From a checkpoint of a small mixture-of-experts model trained on Wikipedia.
Experts: 160 SwiGLU neurons an expert, 4 picks a token, a softmax router.
Below are experts of layer 3 (counted from 0) of a mixture-of-experts language model. Rows are named gate (a neuron's input weights, with its number), up (a neuron's input weights, with its number) and show model dimensions 0-255. Each number is 128 + 32 x the weight over its row's rms, rounded and kept within 0 to 255.
Before each expert's rows: "comes after" lists some tokens at least twice as common just before its tokens as in all text. This comes from a sample of Wikipedia text that the model never trained on. Tokens count by the router's weight.

# expert 1
comes after: "1", "2", "–", "; ", "-", " "
gate5 [154 108  95  61  77 252 135 135 159 105 166 106 107 150 110 139 150 117  99  50  89 127 124 144 141 100 109 102 154 138 145 188 170 135 126 125  77 104 130 102 107 156 165 115 155 147 181  88 137 123 182 125 132 113 123 156 122 127  85 136 133  82 146  91 141 162 163 127 187  93 122  96 161  93 138 138 127 117 123 199 104 154 105 170 152 150  98 166 210 152  96 112 164 169 135 102 116  92 158 140 117 130 174 107 190 166 119 147 161  93 147 100 135 114 152 176 103 136 135 135 132  90  97 155 149 173 196  63 154 179  81 114 130 152  61 150  98 141 133  75 114 116 156 172 142 116 193 129 174 147 124 119 101 159 123 153 163 141  98 121 158 100  91  53  85 126 121 135  82 145  90 121 123 147 111  99 133 156 126 117 117 163 133 104 159 174 137 115 125 114 153 172  99 104 144 115 166 161  83 118 130 113 149  65 121 140 159 114  85  96 106 122  72  30  93 143  33 155 104 148  95 167  97 107 118 164 120 111  91 166  89 140 103 155  95 113 131 106 107 204 150  89 114 127 148 151 159 120 152 149  97 151 138 154 112  90]
up5 [119 100 105 135 107 132 114 115 124 108 127 123 153 151 174  75 132 133 139 109 143 113 152 135 166 142 146 101 110 106 144 155 191 146 138  68 120 124 103 213 120 115 167 157 130 115 128 122  90  95 142 193 160 129 152 153  91  73 158 153 139 144 105  77  88 138 119 108 116 114 114 118  93 169 153 130 162 148 116 179 156  96 103 109 121 113 103 162 133  12 115 189 140 138 166 101 147  61 192 148  92 147 114 122 153 124  53 159 122 129 104 164 150 118 104  71 158 126  89 105 126 109 122 157 143 200 135 119 138 121 135  96 141 140 117 120 141 122  84 146  77 167 124 136 121 149 136 148 116 186 168 121 109 106 135 111 123 102  88 105 218  38 120 133 165 215 165 145  63  82 142 186 136 145 130 118  75 161  80 109 125 115 108 176 161 110 122  67  96 186 129 129 162 188 188 148  88 137 128 105 101 100 137 140 140  75 109 168 139 112 165 154 104  93 186 101 146  96 122 108 119 113 119 115 157 194  79 148 133 159 158 112 143 114 144 109 140 155 134  95 119  34 101 148 133 106 162 174  83 176 148  86 124 169  89 101]
gate6 [ 87 105 141 135 165  99 211 237 123 144  85 118 152 149 150 157 119  64 175 123 160  97 164 119  85 119 116 107 134 137 132 139 120 117  52 138 113 140  83 133 198 179 114 138 148  85  90 170 159  86 129  99  75  95 178 129 142 157 206 151 149 108  92 121 105 120 103 121  86 116 133 126 171 129 177 138 143 155 115 122 122  74 141 110 173 141 205 133 129 132 155  98 185 165 159  52 132  84 143 145 148 115  95 165 135 106  70 173 131 123 100 118 126 102 155 115 114 126  88  93 157 116 132 156 125 166 117 124  93 110 151 131 136 117 125 118 132  83 135 182 204 122 158 113  48 112 114  99 114 174 122  99 174  95 102 140 127 127 147 144 181 115 113 122 226 150 156  93 104 124 100 145  90 140 116 104 121 171 133 118 114 131  98 171 111 136 118 146  98  90 109 163 168 141 120 184 129  81 150  91 146  96 110 119  83  72  87 168 139 118 192 113 141 115 176  89 134 187 135 128 174  99 121 147 131 144  88  91 180 136  88  77 139 174 107 167 175 122 164 178  93 147 170 109 145  98  98  94 136  92 148 127 111  76 137 153]
up6 [138 167 103 122 134 134 130 128 127 171  96 148  70  83 118  76  93 128 112 159 132  86 139 100 171 128 142 145 111 152 126  91 122 148 150  84 140 115  99 148  77 142  85 164  78 125 108  92  67 141 142 156 117  76 126  95 175 130  95 124 193  77 163 144 157 127 125 131 122 133 102  78 141 120  73 138 115 124 135 171  91 157 121 132 103 129 159 194 134 202 144  60 165 166  58 133 139 146 133 141 130 136 157 120  90 138 154  55  95 164 167 159 214  85 117 116 141 102 107 133 115 133 174 117 113 113 127 100 155  83 154  66 141 149 155 114  77 106 152 172 129  89 112  94 114 108 117 124  83 178 132 213 129 144 116 179 142  66  85 189 143 128 121  70 134 152 161 128  94 161 166 126 123 110 186  92 144 128 142  96 116  76 166 117 149 121 155 131 103 136 152 123  64 146 140  86 133 213 166 192  97 132 132 131 139 142 127 120 155 175  94 175 141 126 108 158 119  86 100 162 159 198 170 120 129 129 188 128 104  99 128  59  75 164 136 146 111 144 105 131  72  79  96 170 110 179 124 138  75 108 156 174 105 159 128 129]
gate7 [152  66 120  34 154 142 162 255 142 126 115 129 113 122 105 103 120 100 171 126 172 149  78 142 120  59 119 123 113  74 135 138 174  95 140 124  87 148 138 137 143 145 129 105 108 101  88  41 115 154 220  91 125 113 135 180 113 150 115 149  87  75  86 114 169 163 161  91 132 129 114 166 131 113 114 106 178  83 187 144 155 179 150 113 145  92 133  78 129  96 112 111 177  68 104 110 124 158 168 112 130 181 162 145  96 135 148 112 119  95 113 154 130  85 158 172 146 167 152  97  90 111 135 140 118 186 138 125 135  90 170 122 131 126 114 135 107 161 147 143 106 127  90 111 138  75 143 118 182 170  99 105 113 152 153 179 134 157 159 126 107 111 174 144 168 122 105 120 156 148 138  86 107 130 179 142 139 112 157 146 146 200 169 118 162 170  89  94  78 103 160 163 109 139  73  81 144 181 140 129  97 140 122  56 145 139 100 145 146 108 122  92 133  91 108 135 111 140 106 110 155  43 152 150 145 123 124 130 152  98 114 179 111 110 158 107 127  79 128  92 117 133 126 154 103 191  89 189  74 129 138 144 142 111 141 143]
up7 [ 81 141  92 162 128 130 101 131 134 104 130 162 121 177 104 145 119 162 115 180 176 160 107 147 168 171 143 106 113 141  94 164 119 136 108 177 103 130 106  90 101 105  85 146 168 151 102 142 135  90  85 137  84 130 135 103 156 155 140 157 127 109 115 107 124 161 190 144 166 158  78  97  67 140 171 120 148  88  86 150 137 158 162 148 104 113 166 141 134 227 163 170 112 103 153 141 107 135 118 154  75  90 122  24 138 102 101 172  57 122 147 213 171  96 171 136 127  92 114 123 166  96 167 146 158 169 111  85 116 163 181  71 118 117 106 222 127  68 138 152 138 127 126 105 144 113 185  82 139  66 145 147  79 108 124 143 105 111 121 143 132 150  96 118 118 143  98 186 101 125 162 128 119 115 182 142 128  96 129 133 116 127 102 180  83 124 159 158  73 110  90  94 152 143 179 133 128  73 203  92  83 153 133 154  75  76  84 115  84 181 133 122 177 171  98 117 112 123 101 196 127 151 141  49 181 123 143 139 144 100 132 130 109  90 132 150 156 106 155 151 121 123 100  87 155 120  89 110 146 145 135 130  93 102 143 121]
gate8 [127  86 152 152  73 179  69 141 194  71 169 134 131 149 131 100 153 169 122  95 163 135 119 126 102 117 124 102 103 125 128 120 128 144 134 163 117 135 132  82 122 142  92 183 117 119 181 106 132 153  73 115 111 150  85 180 160 128 127 151 148 103 139 173 126 107 152 159 166 123 150 127 179 107  97 165 108 185 146 121 102 156 199 138 119 145  96 102 153 108 100 148 144 214 108 168 148 168  93  99 141 153 121 147 124 128 160 144 107 148 111 138  87 142 106 183  89 102 130 150 163 106 113 152 128 126 124 196 110  90 146 114 127 189 118 170 142 115  93  83 132 127 171 179 129 119 167 134  28 102 120 171 125 122 111 116 111 138  96 122 109 158  58 134 123  49 110 155 101 142  41 125  89 154 141 122  59 150 147  90 113 151 101  67 146 108 170  79 153 126 111 174 180  90 140 198 119 101 112 112 169 156 117 124 124 117 165 115  84 152 118 127 110 139 106 208  90 143 131  70 183 126  72 115 111 108 118 101 123 119  63 116  77 193 145 119 121 137 119 160 132 175  39 176 115 114 121 118 117 167 119 133 106 170 171  67]
up8 [103  92 139 186  82 194 117  97  75 152 142 114 121 100  95  94 157 115 171 155  68  98 131  88 121 138 110 116  59 154 139  88 146  36 173  58 120  76 146 118 132 134 101 137 143  71  84 171 101 106  85 154 129 148 153 131 142 147 132 120 169 156 139 136 119 118 144 104 159 149  99 144 117  94 154 131 159 133 124  64 119 133  96 110 102 142 123 160 128 108 142 129 129 146  63 172 144 182 115 110 126 192 107 132 117  79 162 113  88 182 121 151 147 109 146 143 159 106 108 141  97 180 169 134 121 156 145 117 107 110 166 125 131 158  52 174 121 125 150 125 166 135 176 158 141 138  94 189 126 103 147 140 153 173 130 163 108 147 128 145 111 138 118 129 153 114 146 165 246 100 111  89 180  97 166 145 113 147 171 130  91  80 139  93  77 183 163 111 149  87 100 136 113 119 116  69 125  67 154 156 103  51 104 105 140  85 143 134 164 210 169  94 203  92 106 160 126  69 154 126 181 164 111 176 117  76 110 143 147  84 120 113  90 133 154  84 164  97 126 123  98 171  85 118 123 112  96 162 139 133 105  91 126 142 109 152]

# expert 9
comes after: " | ", ", ", " ", "| ", " (", "–"
gate6 [114 122 137 114 110 127 203 182 117 138 149 156 103 119  84 169 112  46  93 142 174 156 174 107 139 147 113  61  93 145 137 150  85 131 140 130 112 124 135  69 141 159 145  89 141 134 115 132 127 165 166 146 132 145 153 132 113 108 173  85 144 119 108 114 204 120 134 107  83 123  89 101 137 192 100 128 130 132  79 130  64 155 220 141 104 152 177 173 102  90 138  99 140 111 159 151 197 122 170 116 143 140  82 106 130 119  85 176 160 118 112 184 129 196 191 138 171  79  96 138 171  93 101 133 108 178 132 106 131 146 192 101 152  86 120  97 134 146 122 113 161  75 177  97 176  98 124 184 117 147 160 181 138 104 105 149 143 113 146 148 167 153 154 108 108 104  63  92 154 153 119 154 112 133  70  94  74 156 125 129 143  94 147 158 136 125  93  79 137 127  80  33 172 142  81 106 173 142 134  88 146  99 176 108  89 102 128 115 135 126 142  89 162  89 121 168 131 111  69  82 124  82  66 131 122 150 178 117 149 117 144 106 160 127 141 141 128  78 130 144 111 136 167  97 168  87  97 102 145 153 113 191  92  89 137 122]
up6 [119 118 156 114 128 116  76 134 121 164 140  89 105 129 103 144 105  62  79 136 119 167 114  99 164 150 168 169 143 140 156 112 152 129 169  76 189 111 143 152 118 144  35 154  61 154 123 117 130 137 144 125 143  98 108  65 121  93 124 136 134 192 161 163 149 134 146  82 112 106 139 105 130  91 170  99 191 153 164 135 137 110 143  87 129 143 184 118 167 135 210 103 166 111 112 145 100 148 119  32 128  94  67 140 117 162 106 149 156 132 153 127 145  81 137 143 116 151 149 145 196 147 174 106 111 124 135  95 131 134 122 132  89 112 159 117 125 115 139  87 139 167 171  99 156 140 108 126  86  89  86 137 105 140 116 223 120 191 158 115  40 159 146 134  77 113 180 183  87 108 129 148 152  57 118 117 125 116 104 133 155 158 101 111 108 140 184  98 139  68 150 113 140 116 100 171  94 135 147 120  88  95 116  86 152 158 146 100 133 143 152 185 102 152 187 200  98  67 135  78 173 174 147 148  67 111  99 128 139  91 127 155 135 145 114 112 151 137 107 124 121 105 111 145 147 122 113 188 141 154  25 156 162 119 110 129]
gate7 [150  67 147 120 123 129 127 249 154  95 142 144  96 134 151 127 116 113  98 110 129 133 151 126 107 110 130 147  68 110 120 125  92 106  99 103 118 179 133 118 119 122  89 113 157 164 154 154 139  98 143 166 119 120 158 126 138 135  91 126 148 158 155  55 156  86  92 131  96 141  46  89 172 156 126 179 133 166 132 128 106 177 132 148 107 216 141 133  97 171 102  71 135  98 164 146 110  71 208 101 134 110  77 121 130 112 130 121 184  94 139 137 128 122 142 144 127  86 138 178  96  80 134 161  95 119 139  15 180 188 137 135  96 153  92 106 122 139  92 133 106 152 134 144 126 113 116 113  88 120 113  71 108 148 119  92 154 141  96 210 131  61  90 190 164  91 110 140 154 128 100  58 118 149 172  89 115 152 146 191 119 150 163 111  90 116  73 119 121 135 176  97 148 138 128 133 189 185 134 108 137 110 155 144 171 115 181  84  81 141 132  96 103 117 127 183 148 152 114 128  80 108 169 142 104 134  70 154 140 169 148 159 134 121 184 138 130  77 128 169 172 125 126  95 104 183 149 104 130 144 188 105 111 124 119 134]
up7 [122 121 102 159 138  90 105 143 129 101 104 155 127 173 100 110 150 127 153  62 122 133  91 135 101 164 101 172 100 139 185 122  86 176 150  94 149  53 157 154 102 124  74 117 131  95 143 159 152 123 102 176 115 207 132 111 178 121 116 137  29 131 175 128  86 184  95 130 153 152 146 154 142 118 127 138 129 157 200 154 106 150 122 126 183 143 153 179 138 135  93  91 178 160 121 160 137  86 174 141  96 191  64 143 116 148 187 162 193 136 132 121 111  83  52 123  90 104 162  84 101 103 217 129 132  55  48 136 140 112 132 119 172 181 128 112 126 106 120 162  76  75 105 133  96 120 135 151 153 111  87 174 103 154 170 102  86 139  47  77 147 203 150 158 117 166 159 221 142 103 107  91 127  75 160 144 101 127 125 110 151 108 172 128 116 137 104 102  99  87 154 158 134 112 141 108 135 155 121  74 126 144 135  94 106 147 102 125 119 103 144 159 101 164 149 147 127  99 137 140 133 123 123 104 117 146 120 190  90 110 137  88 121 162 108 137 167 197 132 138 149 148 114 164 111 140 145 124 115 134 148 125  98 154  95 119]
gate8 [120 104 141 121  81 128 147 144 177 113 115 107 150 118 140 105  71 127 206  44 172  98 111 163 142  80  95  54 124 163 123 112 183 132 197 145 135 172  98 103  85 133 151 155 127 123 183 152 143 135 112 174 148 112 184  90  63 100 120 190  90 123 156 128 118 127  96 102 120 183  91 129 172 131 160 140 100 132 127 118  74 194 141 118 169 107 105 130 105 100  51 109 129 153 153  97 132  88 151 145  94 146 132 143 137 149 124 172 137 157 168  81 151 165 129 129 139 140 171 168  97 112 162  99 113  94 139  64  95 181 122 152 163 167 107  75 107 121 153 120 104 111 108  78 180 188 140 104  86 191 156 168 134 136  95 127 177 104 158 126 156 117 158  87 141 149 116 138 163 102 131  75 118  97 127 151 152 149 192  68 127 124  66 112 161 142 126 108 136 145 169 132  87 124  97 112 166 100 163 122 184 120  92 112 117 178 127 131 126 100  92 124  73 109 149 164 112 110  96  84  83 117 176 139 112 158 165 106 134 122  68 172  85  91 146 151 144 106 131 196 186  64 124 154 149  87 102 103 105 168 141 115 159 128 150  68]
up8 [155 140  91 148 154 119  86 133 200 147 164 156 113 156 128 113 157  57  40 168  81 101 105  89 141 127 109 106 151 104 118 142 131 162 110 149 105 120 158  89 137 125 100 142  92  89  86 117 151 109 150  93  81 165 109 137  85 173 119  91 165 149 112 129 116 120 171 152 145  91 158 172 106 118 137 133 142  99 146  99 100  78 124  94 105 146 110 159 178 148 213 129 126  81 109 112 113 197 105 143 164 170  74 131 149 142 170  74 158  99 141 121 132  65 144 180  89 120 111 116  93 133  77 145 149 145 150 190 131  78 147 105 172  82 148 176 151 142  61  98 118 111 155 118 127  48  77 127 134 171 130 148 148 125 149 165 118 132 137 162  79 177  78 139 195 135 103  95 194 156  63 176 143 148 136 118 114 180  99 203 112 125 140 144 187 142 126 152  86 147 129 146 148 101 162 143 132 144 117 151 106 138 131 112 135 138 170  89 154 133 116  99 185 151  74 151 138 190 110  91  99  62 139  97 179 109  75 122 113 163 112 126 120  99 113 138  88 179 162 140 142 187 141 106 113 154 121  90 160  81 112 190  93 114 119 107]
gate9 [118 108 135  86 114 116 148 112 176 174 113 127  91 112 160 159 104  98 143 133  82 136 155 151  96  93 147  93 171 118 179 119 125 123 139 174 185  73 136 133 144 108 155 110  72 108 136 155 110 149 161  82 109 115 198  64 128  96 127 165 138 131  81 148 193 108 122 143 163 108  78 181 134  61 144 136  88  98 110 144 108 126 149 117 128  80 187 171 126 138 156 127 114 191 146 135  97 120 103  84 132 162 111 120 143 128 124 173 109 115 150  96 179 124 131 158 175 169 131 109 129  85 148 100 199 116 150 119 100 181 138 140 119 133 150 163 105 128 125 120 154 146 117  73 162 159  85 190 125 149 110 171 129 112 157 218  46 105 109 145 174  70  79  80 156 120 109 115 104 121 136 162 112 175  43 120 154  95 157 141 168  92 148 119 116 124 146 133 162  64  72 141 164 140 103 172 100 118 120 107 148 143 178 163 102 137 113 141 186 144 167 164 170 118 154  80 164 101 120  98 148 127 164 178 102  86 113  54 162 120  81 121 128 151 134 143  98  82 168 126 106 123 160 113 175 183  97 131 116  70 141  91  66 109  66 136]
up9 [113 159 172 122 142  89  80 117 165 119 130 156 152 123 104 131 177 103 138 119 151 120  86 100 224  80  95  97 163 131 111 132 126 115 153 129 178 144 170 127 161 127 187  97 132 103 178 149 126 100  69 170 120 116 141 153 154  82 124 148 160  96 182 157 214 135 108  73 196 134 120 129 176 140  87 112 184 158 158 113 174 100  88 114 145 112  86  85 139 108 127 122  88 105 154 118 190  98 111 156 164  82 124 145 105 138 132 108  83 103 106 106 116 102 132  97 124 129  70 140 111 131 164  87 134 196 148 120 155 111 148 161  98 124 111 137 148 106 151 153 143 135 156 109 123 124  85 167  91  39 147 142  91 131 118  91 144  90 138 169 110 136  57 167 115 122 130 143 105 193 138 113 148 161 190 100 143  81 129  98 109 128 114 101 153  73 108 100 156 143 174 149 117 186 155  81  93 124  93 176 166 150 141 111 103 133 178 159 150 109 132 181 169  70 148 118  51 123 141 114 125 144 108 121 147 139 121 170 178 127  90 141 140 110  89 117  67 164 133 161 142 101 137 157 185 142  71 110 120 126  87  12 174 129  99 132]

# expert 10
comes after: " |", "\n", ")", " |  |", "0", "% |"
gate6 [ 81 115 137 130 139 142 187 127 112 117 119 152 111 109 156  82 124 150 117 177 157 131 162 118  93 160 118 165 105 135 187 125 150 129  85 155 173  80 127 164 121 128 149 162 109 115  94 188  57 141  81 105 106  90 105 134 160 178 121 135 127 124 116 156 100 166  99 131  90 133 105 122 216 112 164 169 140 185 195  97 108 103 143 112 133 186 176 123 147 122 170  73 172  91 128 150 106 174  94  78 108 148 124 193 101 162 105  77 188 120 174 107 118 138  74 164 151 128 145  68 107 110  94 148 109 135 112 132 124  70 150 198 130 115 133  86 124 129 119 126  70 141 150  92 157 169 141  94 209 144  63  89  92  72  79  85 171 161 155 128 169 146 113 150 132 130 109 129  89 121  89 136 150 162  90  92 150  94  69 148 118 186 113 103 152 101 137 150  64 147 140 143 105 139 105 132  73 144 145 122 168 139 186 107 112 157  86  91 117  87 107 159  77  86  95 103 143 123  78 132 160 165 122 106  93 114 150 113 133  92 178 155  92 144 141 165  66 198 106 123 167 109 171 115 173 134 142 137 100 137 137 164 132 124  88 165]
up6 [123 149 167 122  99 100 127 114  95 151  95 154 118 113 142 140 118  87 169 183  98 148 155 133 112 120 148 130 126 140 109  51 184 123 154  92  80 144 132 142 120 122 124 101 134 123 155  92 145 217 142 136  96 165 135  86 141 169 113 148 106 117 123  94 110 159 101  94 147 136 128 149 104 164 135  76 103 121 132  89 122 169  85 112  76 139 138  80 106 105 135 125  57  95 121  95 152 124 158 148 183 172 117 133 124 177  67 168  74 118  94 125 126 135 121  96 131 149 156 139 111 147 134 155 126 105 162 141  96 161  36 164 165  94 192 119 131 102 125 109 132 137 163 132 151 128 138 129  86 129 153  67 152 172 107 114 120 156 172 199 146 117  80 176 126 105 214 186 109 116 136 126 188 128 210 126 156 128 107 115 101 108  92  65 100 186 137 110 162  96 133 129 141 155 187 147 140 118 132 152 103  88 121 152 113  90 156 154 150 184 103  89  63 185 145 164 171 173 137 124  81  94  86 176 110  54  40 122 161 139 189 140 165  98 122 126 159 162 122 135  80 102 104 116  92  48 137 151 151 134 129 116 180 132 109 110]
gate7 [ 96 118 148 159 163  92 103 255 144 175 136 135 130 158 119 105  95  53  97 146 118 128 120 168 180 118 178 173 132  62 156 105 114 148 101 146 105 140 116 127 153 140 146 132  95 136  96 150  72 150 142 196 122 122 154 177 158  95 133 141 120  75  90 125 109 191  83 119 115 118 169 174 144 143 154 110  76 100 144 124 181  90  68  97 133 135 116 136 155 111 134 131 126 142 144 135 159  53 162 110 191  97 137  82  92 121 133 112 147 143  41 135 102 135 135 184 135 110 110  76  87 160 140 147 127 178 110 120 141 137  87  72  50 142  85 156 124 130 165 149 153  90 142 151  79 120  89 117 150 169 107 105  98 121  86 101 131 203 148 119  91 135 177 110  53 155 138 133  65 155 165 115 103 190 154 125 130  97 142 127 149 190 103  90 102 149 126 150 185 140 138 138 117 137 153  79 171 156 112 130 126 124 146 141 129 111  95  79  82 147 114 124 153 150 123 106 127 124 149 148 127  86  84 142 160 115 114 134 159  74 125 173 147 110  79 113 134  90 142 118 131 176 114 129 126 153 200 161 159 166  79  85 129 118 119 110]
up7 [115 126 131 131 163  86 100 135 131 107 113 166 141 157 109 110  88 116 147 111 137 156 119 114  70 147  99 176  76  86 136 149 174 157 148 168 139 164 157 142 169 147 127 117 121 111 138 148 178 116  97 134 132 157 186  92 106  82 144 175 114 110 126 128 150  92 120  90  91 109 112  98 118  77 117 141 116 134 112 108 126 148 143 134 212 126 109 111 127  83 105 161 139 190 167 129 159  83 133 126 111 102 162 133  56  99 137 129 149 146 114 238 107 161  79 168 149 158 151 149 129 143 150 120  87 167 147 139 144 152  65  84 141 140 130 178  99 133 167 148 110  99 148 131 102 135 145  93 149 153 165 120 216 132 136 115 123 136 121  65  76 131 112  92 114 108 162 247 117 110 125 103  61 100 170 123  71  71 159 142 157 117  95 141 171 151 188 120 136 203 138  96 142 111  76 136 135 101 178 145 116 103  77 128 131 108 104 163 120 120 133 133 155 126 159 152 104 105  70  81 183 132  91 150 128 124 161 202 194 103  80  94 129 119 179 139 154  79 115 131  67 113 109  81 132 142  95 201 160 168  99 130 132  92  83 123]
gate8 [115 101 193 119 100 110  77 200 239 109 135 143  99 128 123 148 103 111 132 141 171  78 140 111 161 117  94  99 141 122 122 111 125 156 139 127 141 101  96 163 109 111 136 138 142 156 149  73  87 160 169 147 104 119 114 167 160 108 134 143 135 128 171 110 164 129 118 152 110 179 112 117 135 133 102 131 118 116 149 183 130 207 106  88 134  37 176  79 126  87  93 108 150 165 156  97 193 149 180 133 147 105 129 128 176  99  82  99  56 162 159 128 159  67 128 114  98  90 189 118 162 136 144 126 136 169  46 144 119 108  87 130 120 116 111  68  90 167  87  70 114 151 152 122  87 148 150 216 101 116  70  69 140 110 124 107 142 134  83 159  99  89  59 143 110 125 151 122 112 148 119 206 146 160 174 122 123 152 192 138 139 144 107 127  98 163 185  78 122 130 174 111  98 166 125 172 131 128 139 171 147 101 123 133 131 189 150  91 120 148 175 122 166 120 142  90 137 172 158 154 101 120 124 152 105 111  62  74 188  92 113 148  89 107 128 116 127 157 112 134 118 122 124 112 161 158 112  84  80 143 106  97 103 131 117 149]
up8 [130 109 183 137  95 130 137 176 108 148 122  83 132 120  87  75 101 107 122 104 125 154 101 132  55 105 107 132 159 109 202 105 161 137 119 143 122  72 106 112 146  88  95 152 108 100 137 112 138  91 126 114 134  35 109 136  92 167 127 148 155 151  89 131 144 161 156 141 178 114 130 140 145 132  78 124 121 113 123 105 126 137 165 148  84  80  74  96 113 172 147 151 140 146 121 120 104  78  82 112  84  97 171 152  75 161  92 120 167  82 170 127 106 167  34  90 135 192 108 202 106 149 128 111 174 123 151 141  90 115 112 136 151 164 134  82 135  67 154 169 108 176 134 145 102  64 152 104 153 180 166 137 124 125 141 130 164 149 114 133 149 133  96 131 110 104  84 136 226 140 134  59 110 142 125 104 126 155 154  91 105 133 189 141 168 107 108 143 136 145  79 133 179 135 175 146 104 178 190 131 119 131 101 131 162 150 153 166 146 117 128 177  73 136  77 180 118 139 103  43 134 101 109 185 163 104 109 111 155 166 203  84 126 129 143 148  60 137 127 127 163 144 122 170 118 123 121 115 164 126 164 150 170 161 184  81]
gate9 [ 93  89 134 141 141 134 163  98 114 255 138 164 132 188 133 162 151 103  72 170 156  75 129 159 130 135 117 128 148 144 113 119 169 128 154 104 187 108  70 139 162 155  93 159 187 102 149 118 174 111 109 125 155 101 104  95 100 160 136 143 178 112 129 141 161 130 125  98 100 132  68 116 170 208  84 159  96 154 117 145 174  99 132 136  84  98 175 122 104  85 153  99 138 169  85 135 128 141  96 115 177 153 111 121 105 119 155 117 139 125 147 155 114 102 167 164 137 127  76 136 155 128 137 170 163 104 119  80 133 151 122  53 153 142  91  89 102 123 190 141 130 141 163 116 104  91 155 122 106 181 162 153 174 152 135 152 147 186 199 166 192 186 112 104 158  68 153 136  87 147 107 150 153 107  89 137  79 117  77 111  68  79 124 176 118 121 142  66  88 110 102 116 147  66 110 139 129  99 118 137 132 131  84 166 109 122 165 116 134 125 112 127 132 158 165 107 124  95 123 128 144 146  70  88 161 158 162  95 158 137 142  72 121 145 120 158 135 177 145 102  93 137 129 114 170 139  80 144  72  99  88 110  64 111 169  83]
up9 [170 133 123  50 120 120  47 155 170 123 122 131 114 155 155 135 134 103  78 126 142 181  98  74 100 128  99  91 169 104 101 160 135 176 181 173 132 169 126 117 174 137 160 125 130  80  74 197  77 166  75  86 170 100 127 190 129 121 177 148  66  99 169 142 139  92 121 123 151 166 134 136 168 111  73 160 133 134 200 153 123 179  71 154 159 111 168 178 139 121  67 146 163  72 158 138 119 115 121 126 119 119 112 134 142 119 167 133 112 112  94 150 104  91 134  85  78 168 155 193 111 102 106 131 125 178 106 130 141 135 125 134 133 178 174 136 112 186 162 169 132 115 160 139 126 131  92 150 149  96 143  81  89  92 137 164 124 149 150 184 132 153 128 128  88 129 116 122 130 219 160 118  67 129 145 108  92  42 121 128 141  84 173 143 157  84 114 157  78 152 102 123 126 117 169 109 113 181 177  49  97 103 129 168  86 150  59  94 138 128 171 124 155 164 121 117 131 139 126 179 138 104 163 129 100 103 100 192  99 148 110  75 118 103 159 143 123 143 129 102 142 139 145  87 103 110  97 141 119 152  97 126 140 137  73 108]